{"hidden_size": 192, "experts_per_token": 2, "moe_layers": [0, 1, 2, 3, 4, 5, 6, 7, 8, 9, 10, 11], "router_score": "sigmoid", "normalize_top_k": true, "rope_fraction": 1.0, "schedule": "wsd", "train_tokens": 364000000}
Below are experts of layer 8 (counted from 0) of a mixture-of-experts language model. Rows are named router (the router's row for the expert) and show model dimensions 0-191. Each number is 500 + 25 x the weight over its row's rms, rounded and kept within 0 to 999. Numbers have three digits each.
After each expert's rows: "gets" lists some tokens that make up at least twice as much of what it gets as of all text. This comes from a sample of Wikipedia text that the model never trained on. Tokens count by the router's weight.

# expert 5
router:483443518502468528484515521548513531483466524508489482510498452493458483501517510514512462543485483542503541489530473503448505493508547491496487515525491530531488499498490513496530498490462526514533488519474523521476470512465537524470535521495501462507509522478465500530489521492482517484470529441464438509456474528520514532486518506484460466547543470492546511456485516518513492496474504491498488518556475487542497500498491516486543502502498512524503497510509466532494494508474530476489526479475506484486515484490478499478507493470534526510523474547563537473507508446534497498
gets: "0", "1", "2", "5", "4", "3"

# expert 18
router:478465496498514511495485485518498520512479474489475470507497531534496485515481518492544462554565504528502491499517518480453512477472492510493457502465553504475537496541467506544476526495456524500553499514524520503473519452506497475521488485519525532535516453479483480484509548451461481490485508482489481512491464515541531495510540499529481489471515515538499491480508456482508504513474495483444476503537479439486460508494466509502472525516453472494540470535467478501522524531512495511484527504476511514537489484491500512510454470506497524499513511527516493447535515470509523520
gets: ",", ";", "),", "\",", ");", ".,"

# expert 48
router:528469472543496526493491456499487529482465487522484480454526478484489498491546497536519478520511470490516529480488548518499444476526517483479468524479530528513519489501501489538477484524498492522536490510465490514492487486486540499512467520521474475484532537488499522478511537460511502475529506508507470478478473477492505486544528461541470480498492506486490436482541507492492525487521509485490450449546515438538468482508524513493518518479438514492549466513488505534518515528496516499485519468487513514518513527528481476482461478473506508544493452529537491461540515528496493489
gets: "k", "ar", "i", "r", "l", "an"

# expert 6
router:525508484509479481479516509508500549481465555533479488503504526459456493485470543515500460505505484507540550492508516517505459544487483474495462496495492522540518472497535515492514486485519493489548486528467507459495495506510500499464526527505486478533545532419494514477524540469478493493527481482461515490522514528506522486541471487487460515518494488518481499505510525503524551520468467485496501538511550452538497491558503494536498509472507514529519528542510494519509561478486498495516505493481466525482508491511481508499446451485520512508519501561507477482496467524514495519
gets: "h", "m", "am", "om", "sh", "ag"

# expert 40
router:463486452501478491508531507521506559476489449543492504512510493484507474503500448478520468524508525532486524478481511526516491539510477431486461489492505514524540481509510519492502495447484521528544467503486500500502486506470515483491477492527478430528548470477443477484520553466449499535517467483501460493476484496492516490483529500497488475511509482482508494462498486454543529529502502452503489508547505499509471497507509492512532476474501533472500505508500511514500485516490523480480520503523476502531491502495466492476501475495463532499544457507565477433535518501497491521
gets: "2", "0", "3", "+", "−", " ±"

# expert 51
router:471476503501506540495489487523478525501521517566491502506544493492514497451469504490524484482527554501492500492496504531503492504511493509488424501442465474544495502506509470529514518458497517509506523533521505487481512469489542474491493475562501501500501484474525502503512537484437457511466502461521513482482503554499530531503557466521441513505493459477505511481520475532508499506496491461487491508561511476510479497538489498535537466563498496508524485514496494516485522512473498503445526529492516502444494481511426510522468514512497505505516491529512482476510489515493481505
gets: ":", " |", " /", "′", "°", "):"

# expert 19
router:462475512570497506515480488523468502505499491465471513533504510506483555513436493526522488487444488529481492518472513522480497494519561491531442497489509496506471463500494511528514521480463498530552516457508454481518514517479516537486483538476541487530555516445461507504549524426492440543487500525488484538500479485524525467462553491527495495518530496500520499469512552457507494504501498512489463501503488509495520501479515533517506493486508513514516486509526489535505500500511512513503499521499509490463503498533468508478515470491501532488531490522511499473522499456496493479
gets: "-", " •", " Born", " Country", " Preceded", " by"

# expert 7
router:483520508498461498481501469528524527465490500531495461517500532485544493468498547513518461528473525479528518508483497508462480511507506523489489487450477550504486492492497515526505523520501515543553493461540515505466514526500485478498485518505506438479491506455483492492492486460444492471506520481517466493472521549526501506490544535496505494495521491570462482509459485499514488473509511493464478505559520475512540485505466503473483523491504538496490491519505470529541512485466497466442481478499520527490485444512463539505460487482504514481506468539525472473501503461460492509
gets: ".", ".\n\n", ").", "\".", " $", ".\""

# expert 28
router:500483473524455533478509490546471548490437532478475469522531516513518481455506538514511452490492541487459547478496508482475520488476470472498496506490507496543502506480496538481499515466476539526542490525510535517475485537448491508534469461505541507447474506485506496492496485480444473496509525524499483540483530516533531485502527494470483488515506449511469509465507496503477477500512499514468485480511519480524446485501484472473540468512515518452514495511523506544458519507529505506470497544488505515524481538500503498498450493508495500471491495515533488469549534467495501494
gets: "in", "st", " ", "9", " \"", "6"

# expert 8
router:487499496532464545493482490490495536516483504551502483504466520489514483495514527491501464553550497498527542490462548506466500470501503493503473476493526467502497515445491498529483492447469528530480483500472509521535511469518480501500485497517515468500593517456493505492471528499473488493520501502541493513477500480512545497504522526481531494502487503484479499480503514512453502518543481449440475546506486510550486471488502530473530513530497542507508514538472489505513524484467505490513508492459456514513510506530510532491485459523463474513502478566504503467487494463523541509
gets: "b", "ch", "1", "g", "ab", " Ch"

# expert 25
router:479459477522489528476535499537480521520496503507529502508569481510500482520512539488543495522465522507493522472488490491432470483466500500468502525461498508534497479482496489509465514492481535571503501513522514472525476501460503491495493520507505465496503478486469472450477516463477488469491531468480491499518548545494511463506531524470490476495477466504467456476475462512489505508493454485461508505482531473566455459533507512523525520490473516538470467499510490535512548495522467488504507491508511503478485486508471524520511487499533498471523468532509467460487522447500470505
gets: "s", "ers", "es", " g", " G", "ts"

# expert 31
router:477421477483485528504476487502459516491522520483504485491482511475513445497476495536521472527468491532490500508477523500413501493478505495466505502509524494538568468483491511561490538511436499520529481544508520514456492533469517462468461498495481481537532504485489480504539489474505480476493512476488485513457487468547500513485538499506474482504477481511525469501465504519501490487489451482464478528525553489501496513523535518494540505465489511512482456490481466508499508520509499529490488482479505524486485498510481498479444486501489537490452459521516515461500504495474494481
gets: "5", "6", "7", "4", "8", "3"

# expert 47
router:497475483531487539503518487534517512476496479523492474543544520506469489506450537486487429546468493517518530505485507488480508511479525524486516508487483494525495503474472508496450493442514534536481492512510518525505515501491509471495496499526508504503497533476511531494489556457471462499447508494492488475489469493493550524464497504446496474458503484538532541479501478469539505507475515465503460502529491491514536444534510506500535426481514500497525491519497492510517491504497465456457535512498516554480508506521451502483482482443497480513495463515511517455487505515502511481
gets: " (", " \"", " E", " U", " I", " O"

# expert 36
router:460495429510482478504513509551508531483442512507483478513550487489471493501495512476523468518498445472530499521487468498439461515538513485464480538499502469537507509502469485511495485460479482514545490494474495505482507503510537525493482524503529496497482478487478483507543490478468513513498513468528498516483523458468555519534493482505492475511487450529491496525500462450475509484495491505466460513535489485525451497486489528502517488554501518566483455495517474532481509494500550507465498482509511529499520477510497503456468488458525496470510497520516477455502474480528526526
gets: "it", "ut", "os", " de", "as", "is"

# expert 20
router:493466468523485570518474502507507529492461527497506492492505521453521475493497543513522479486481528534502510499457544503495498540515547510494489509494489491570529468493487556510483507481461541513532514497495476491504480495497475438492491498503503495496495516507484495524546563497485491505472519470501511518511501528558557486473522506488461467484510481488502503435477523488482501497471481463501520511561534477543505515539511483506528478534473548524508471484496467524505495513512457507456483512512517514505496536496458506477475460508495509527544507494536510487509470478508505533
gets: "|", " |", "6", "7", "5", "3"

# expert 53
router:504474513532508508504506506513466525523482481523497509530490485514543506508458533487517452557494471503525514487472514491469475506482485480471509543492508540496510479466436526486496518496462514520552480517524536480495489515506544502526472513558509502540495545446465505538499519472476475470503520493457503504503495504493512505464511526470488458501510462495493462477554504512499521474491491462461479532556493504539506453503508488495495488472471476501492507487475488517481514524526507449470544531511491555460515543513468492496530514471497522545490447514499502518513494484536499487
gets: " S", " B", " M", " D", " C", " K"

# expert 10
router:502471487516468507509516516539515489489475490498490506511514444482524474499471497519519491473562502528493500514475512499475481521502469511508508516477524489509510509485471523547494536481462561504521490485518445500489520518421535449493506486531531515495495503487489507477491537457436488525475551465490477515518499497506519521525518478483482524524536477504478493474474476510473500481473482466473448537523495506501534470542493486481525493489475535505520502523471526529525536499503474508535522494495481524489489539525479526462440504504529528544455514516547491487512475468516542510
gets: " in", " on", " at", " from", " In", "In"

# expert 63
router:520453473525519507500511521522441505526475497537500486484520508464503470528507521504505465551524531518487517476509523515512494487458501543481469490503529480515531464461508470510551521504483502500507488501517487504448482549472519440499474500571544497504495496482477519472512534501471467489516479524489509538516493435522521515487502491491483513497509495550507474494488519495450516555519498522454476525523492515507486497501510486517497462493550515517532490515520492486490529495471499488499515469476522535472551498475484532459444494491517533504528512518530469446502508476511487452
gets: "u", "f", "ad", " May", " August", " December"

# expert 58
router:495479497541478497512491513529453525484476497522456469502509491481482495476534568550514492524515464501534525497520535535476501487501527510471490501468527511523499513513486501531527498471491556485553506476493488504502493484473518497487520527515474504462528498498496512512509538478475507516487491482492503472507463513511507464527503463529464441550487456491468477521509503517495516499495529461500472505512505456567493508526520502522509501465510502505522481456465483515498564499516526487509515520521523541499484494496495548467500540459450513541503448520483466514522458441495517524
gets: "c", "ol", "or", "ic", "t", "at"

# expert 11
router:493470483477449524506476499495461519486471541489486490519498466494532488510486521498496469523537535568480484490485516499530480521524526523526481484452504498529496462530456503545473507446452571542493488487494520464521478524472508477520510475530522509535503494469469517509509549464466486495496511471498454504506515475497490490471502504476504538497501479530501472493477506495518464478503539501476461475542530501520476435506508517499533475514480481497517496483498512492517521518494482492542551481530486544508521490520450504493479518441521511524502438530500520480498502500474485513
gets: "\n", " |\n", ".\n\n", "\n\n", "==", ")\n"

# expert 3
router:474473496498503507523515511518445525474488519495490467492496490502512455528474515506504471528487486552518523447496476535481484517505488504494481521506469508507497462460448522498456556490431537523531466499544499520463460489468510493508471519529535491482468487495465498489505518476450518494511535512481526520524516467478555509482524519465462497491514485526470481460497491470475483560515480490461526548563511477514492497524515521524511470476487501514534479497522518526526507476496496510449499463504509536491491467530471495495490468469502507505536487506493451470515489503526493496
gets: " F", "1", " f", " ", "F", "f"

# expert 44
router:552492511487483522485482458509459534532493504509469496490525511499507463499516513536528466517524514574505503521518525526498521517501503475487462506470481530496528499468493546554485521490458529549542515473498482506460491509460504518509463501493523492516494535505463523538505522466477498517457490448493501512520480529513505509495506471489463497506515472505536494512538499481482481484503483478434455519506524473536468532528499535500526503485504512496521474511462491507520537518475526500488499492491496504494562498509478541449490508432465495490526510534553522499508481470497539525
gets: " and", " two", " other", " of", ",", " many"

# expert 23
router:522471488490497508515507472544460522524455487508455487525545495484533484499466512522548480470504491502485491503474514504484462508511529491494476534482508500503497471501475531508499514501486539535516504504517459485529526513446527464508455487523531495479478476502470532500532505460441464534490552509482481524495486522541509485467521474512480507539515457528541494507519474497490519481469459497482462538519512494540497499497443535486513469490467539502528498476506500540511535502505515487497525502467512539525575550495465505483463528487481517501492503534513490485520453492539518499
gets: " of", " for", " with", " by", " as", " in"

# expert 49
router:461473460475467521515517479526486529497471548511465466482464485500501464473465461503516495495488457509489500523460512476501506499502512476495465471463544508534510483512485516513500513480453501508514495504505522566532484521463509452481477541498517501476495484517502466513519494478466524531469529486513475513493484534511534435503482529514477524484511484524520459515502522432500493470474476496475452510536510477494480498516544540479543536523495493532507482533507520500528520524473489499492546501505539490448496477537473517490464464505528510485475490554488502477523488509544516501
gets: " was", " is", " and", " he", " were", " are"

# expert 61
router:453477466501481559503500504519498548477459536530473441494534539501515469492473521509523447515503514523489510517498501479444483501494507485501473509468501496510523477500472521513474534476473542552550505516492526488486491489462520480507463482508514506461483516485463487499503522458435491507499526458490497522474518495508537495484507478472483513491466457516494512481488475491518516497475476466448495528539506495551501497513487568521520487508509558503508514527505505532505522483490508518484524477490499542473523509504477530441486477483511480481543497528503459456520508462523497481
gets: " ", " that", " which", " where", " of", " while"

# expert 43
router:480449475514482523519512513535522505459499578503447492536520493506466468478482497509488479519544496540456539531516528494463475498482526481481477479490488516512529505488452503510454547451467500520501520536462496503492489506455516482500479478514517507550549533510506498493482509488489482491488546464505457538512459517463532529543500490478461480492507469546490475469482527477458493499482491525461487483536487500498495496524475540528503499505512551509519501518495505518531516464507491519498521500502507538458515484535453517465515502507529490490494478513542510459471481493500494505
gets: " (", " years", " time", " year", " well", " end"

# expert 9
router:502502470536486519501480503502456564477497518521476489514493517506458458457524498493512486506468513515484509533466507466503469507512476540495517498463484496543510502449497538505458522468514499576513501520531520502485504513462498457533470556478491515523510482474485520494526515511483514494498503462515483513547523524553536495487513512478508490520487481510489496454455502496491512508460509488416518492498484510528515514541477530529544469463507489497474476556524459508499491505488513495527535470493525515533502497526457494458500497465543477511507474537495498476518481468514502488
gets: "e", "le", "he", "re", " Le", " Se"

# expert 30
router:494469490500490540513540513467461505523466511507472453482555485492497470522485528530554455531519523527504496518499539514468483491489509492490520536456501467481518462502477530514470495476444532517554497489475522498493485503478507485504474560550486503550543513508484473497508542493462506480500495485494520485453486476505503522489514530454480466508545458513525507449478476474510520492519516471481486540528496454513524480533504504535538483510521487476522521518445475515536514508461527506483482487532524526479517489517471546496490479464517472474495471511491483492501495507479499513
gets: "D", "R", "C", "M", "S", "L"

# expert 37
router:457501481497487512469501470544514570511472503519482511517513488479494502476479500520537476539494510493491492450494511498490496513508480486489497492458512496519529495536485509502485512457460531521530433502523457541517494551493533505501460501498469504516498522506440483518492527485470450479450539486521470528509497498488580471480504489458542488540462518531505471489513473481488511475490487507484532524515485476534501506525524500509502490469509503480510493520480514557496521490511488514440489508530544513469557515524445491484490495498501468476522507528491506471503516504523463536
gets: " and", " or", " St", " No", " &", ".S"

# expert 16
router:503496472534471495477476497526480545513493475522477494501488512493514495525450535512518480498506495499488535503504492492457478512521509498492518535470456493504508498488511521472488541514487528520511479538537484516472495508508496489485497517484514448466485477412503521533512553495451462505473507490467486491523492495521508496499554503525485452521491474500474494487481508511521510511510502485473457496552510456542522429521483535507532475519458491548523519493531516536515511530510496497482518503471525525488568493514492503501484514518490484503503514532558514424540455484510496515
gets: "-", "=", "|", ":", " -", " named"

# expert 1
router:477485488508493535490512497535497535500471562501478483499545514494520478490483516499533456511509504508498514519496501486433479494515507502473487526475470513536542473494473522506487518503467537506546507510492514486456512506458517474482460505490492483482516513483462495516508537478460497491492535484533508486497509495516555514469537477472468512510477457536473511485520481488536522507451481460451490522548477480533500484533494537529533458508499515493545488515472485556492527499497502509459501482478493530498558486536460527485465439464471486485541499535521480469504503477502501481
gets: " and", "1", "3", " ", " in", "0"

# expert 33
router:470488439485517497477506487517510533509471513482443502513519499483499455520491509519526491534496473480472538469522478504466484487498496449507535508471514538493503498512487561546509529493473503500542511533567503499503501454470526486524481480535466492467507560483497501499517534465491458481535518509493499545514466497509511503460490521492506515494480463548503488471462529456476500525482515462504482520542488520511507483541462532523513488525497513467490500531495519524509536510520504508459468460489472509527515527554482518472493465492531518486544494545483497470517493464507510510
gets: "p", "P", " P", "0", " some", " Team"

# expert 14
router:466460489542483517518472493523539522522491500512479485502474524518471504509514466532519469488476504560517491504502498503510472515473512498499506510491527483492491465434467520496502518512489520522507450517518447516503534466482476512474477559512526507512522525488456496501541515476440494512499507463528482511461464539531550491532508499480539527526518463537483506488528520487493525491489494469463510507535541476555510467491491543491559478485494489498495496517481482545503490525506491471485566511514515534491537508517474536495482489456496487480563515525508521504470492512516485515
gets: " a", " to", " The", " an", " the", "The"

# expert 0
router:513465475513470536526500500524482511477523506562487489483508504502498488506465490512527459481481481558515504500535504516510487486483507469494500483465450511543508499474498506531524513491459520517542463507476512549521504491540523470493482488509505478530479518454501501492547499450475487515459533469497497515528492524541513483480469445531485512494479505506532454513479503488518488525486487497478514534518533480512522494518499513494550529488460537515524477502439483523509510496474512481439500504512525521487537456516486524495462478450500493522537508517534534451510515440503546495
gets: " the", "'s", " his", " its", " her", " The"

# expert 12
router:477481498493482534513509499518492526496428466495497503548539510467536469492498542522495469522495494552527508463503518470463487521477505506492466549492553491489510447493507550503478517477458511533514501467485482497519494500479548498502453496519504505498511532474453524498513515510469489495501554456458527506528493553484534501485488476463478450513552499502478488450490483457520506463514495480474504511502522485522471508514500541532544507511513509487497506530460463506549523484527532511469518488478458508514491490517514527510466462474508522502548483508514531487508514505495502502
gets: "1", " New", "0", "4", "3", "5"

# expert 27
router:519510511518506529558492471551498512484453541500511490484502495524488477508459530498510444490539480481490518516497521479488469519508501499507485530474488479487544484485480516550520515467449514499522515530507486520483535529493492500501465475498489483495539476452481488524508547452449478504470515428523491504497547517524514511520501487477523493483497472558503507452479469521507510516462502484474494505542481472504491477548497495510514483468486481517531521481468469549502537507448520546463529503479525521499512491559483490496477490518509480493552496530537504476504499501501535516
gets: " |", " –", " -", " —", ";", ","

# expert 32
router:470478505507470522483489501511491516470500493515492506493507542473506493507522513525513494505514505506512531485516497525491508544503534436518487507474506513469521473495501503526487519506491569582510491484542484496507533542432501454506468486525529493498507511469474536524485567509479465534449520486512501515488448512511521503488523467548472488519502476481531473493499486475497495516518466488441473528529547475523480510532535529518534500511484486511501469500487520531539521476478521490502493487494489559444536499499487511466512499454485536455487495486527500509510476478497538508
gets: "ed", "ated", " known", "ing", " won", " used"

# expert 46
router:484482517492488495481504521523488538496460531484483465496486526490523482508535531523544478489523450468523537474504517521482485525489519512495451493501529484501537486487494513526509530482483490542506460499483515534513478473527535473484458490534519508545488474466490512473497481497441520491492497468516478494498533506568533494477506484515517561483514466496495473442506485481494513523479485462441488518554544494531504518533495491523514535460456489498542532499515502501498537495510541516468520474495518507519493506531456499506447511485522526513539495509532490482498547510519512550
gets: " |", ";", " —;", " -;", "\";", "aged"

# expert 21
router:482473481563513551483513492508499549452502534562459469548455514516505450516508543543506422523477493541523500497539509498478491478503503491511456472493525507507520466500488512538493497485497505513518481529509474481480524543452517490495473506506490490527509534450454500531553510478465487550474554485500484503501497495513490523484543478531502491506478508505480492509467504479472496527525490508499493508544484415521541495487498526495525480520514527511480516515472502518484508538514527490492525481519503489495497498498467483492478489505519487478480471548531492495491477492506492529
gets: "1", "9", "8", "0", "7", "6"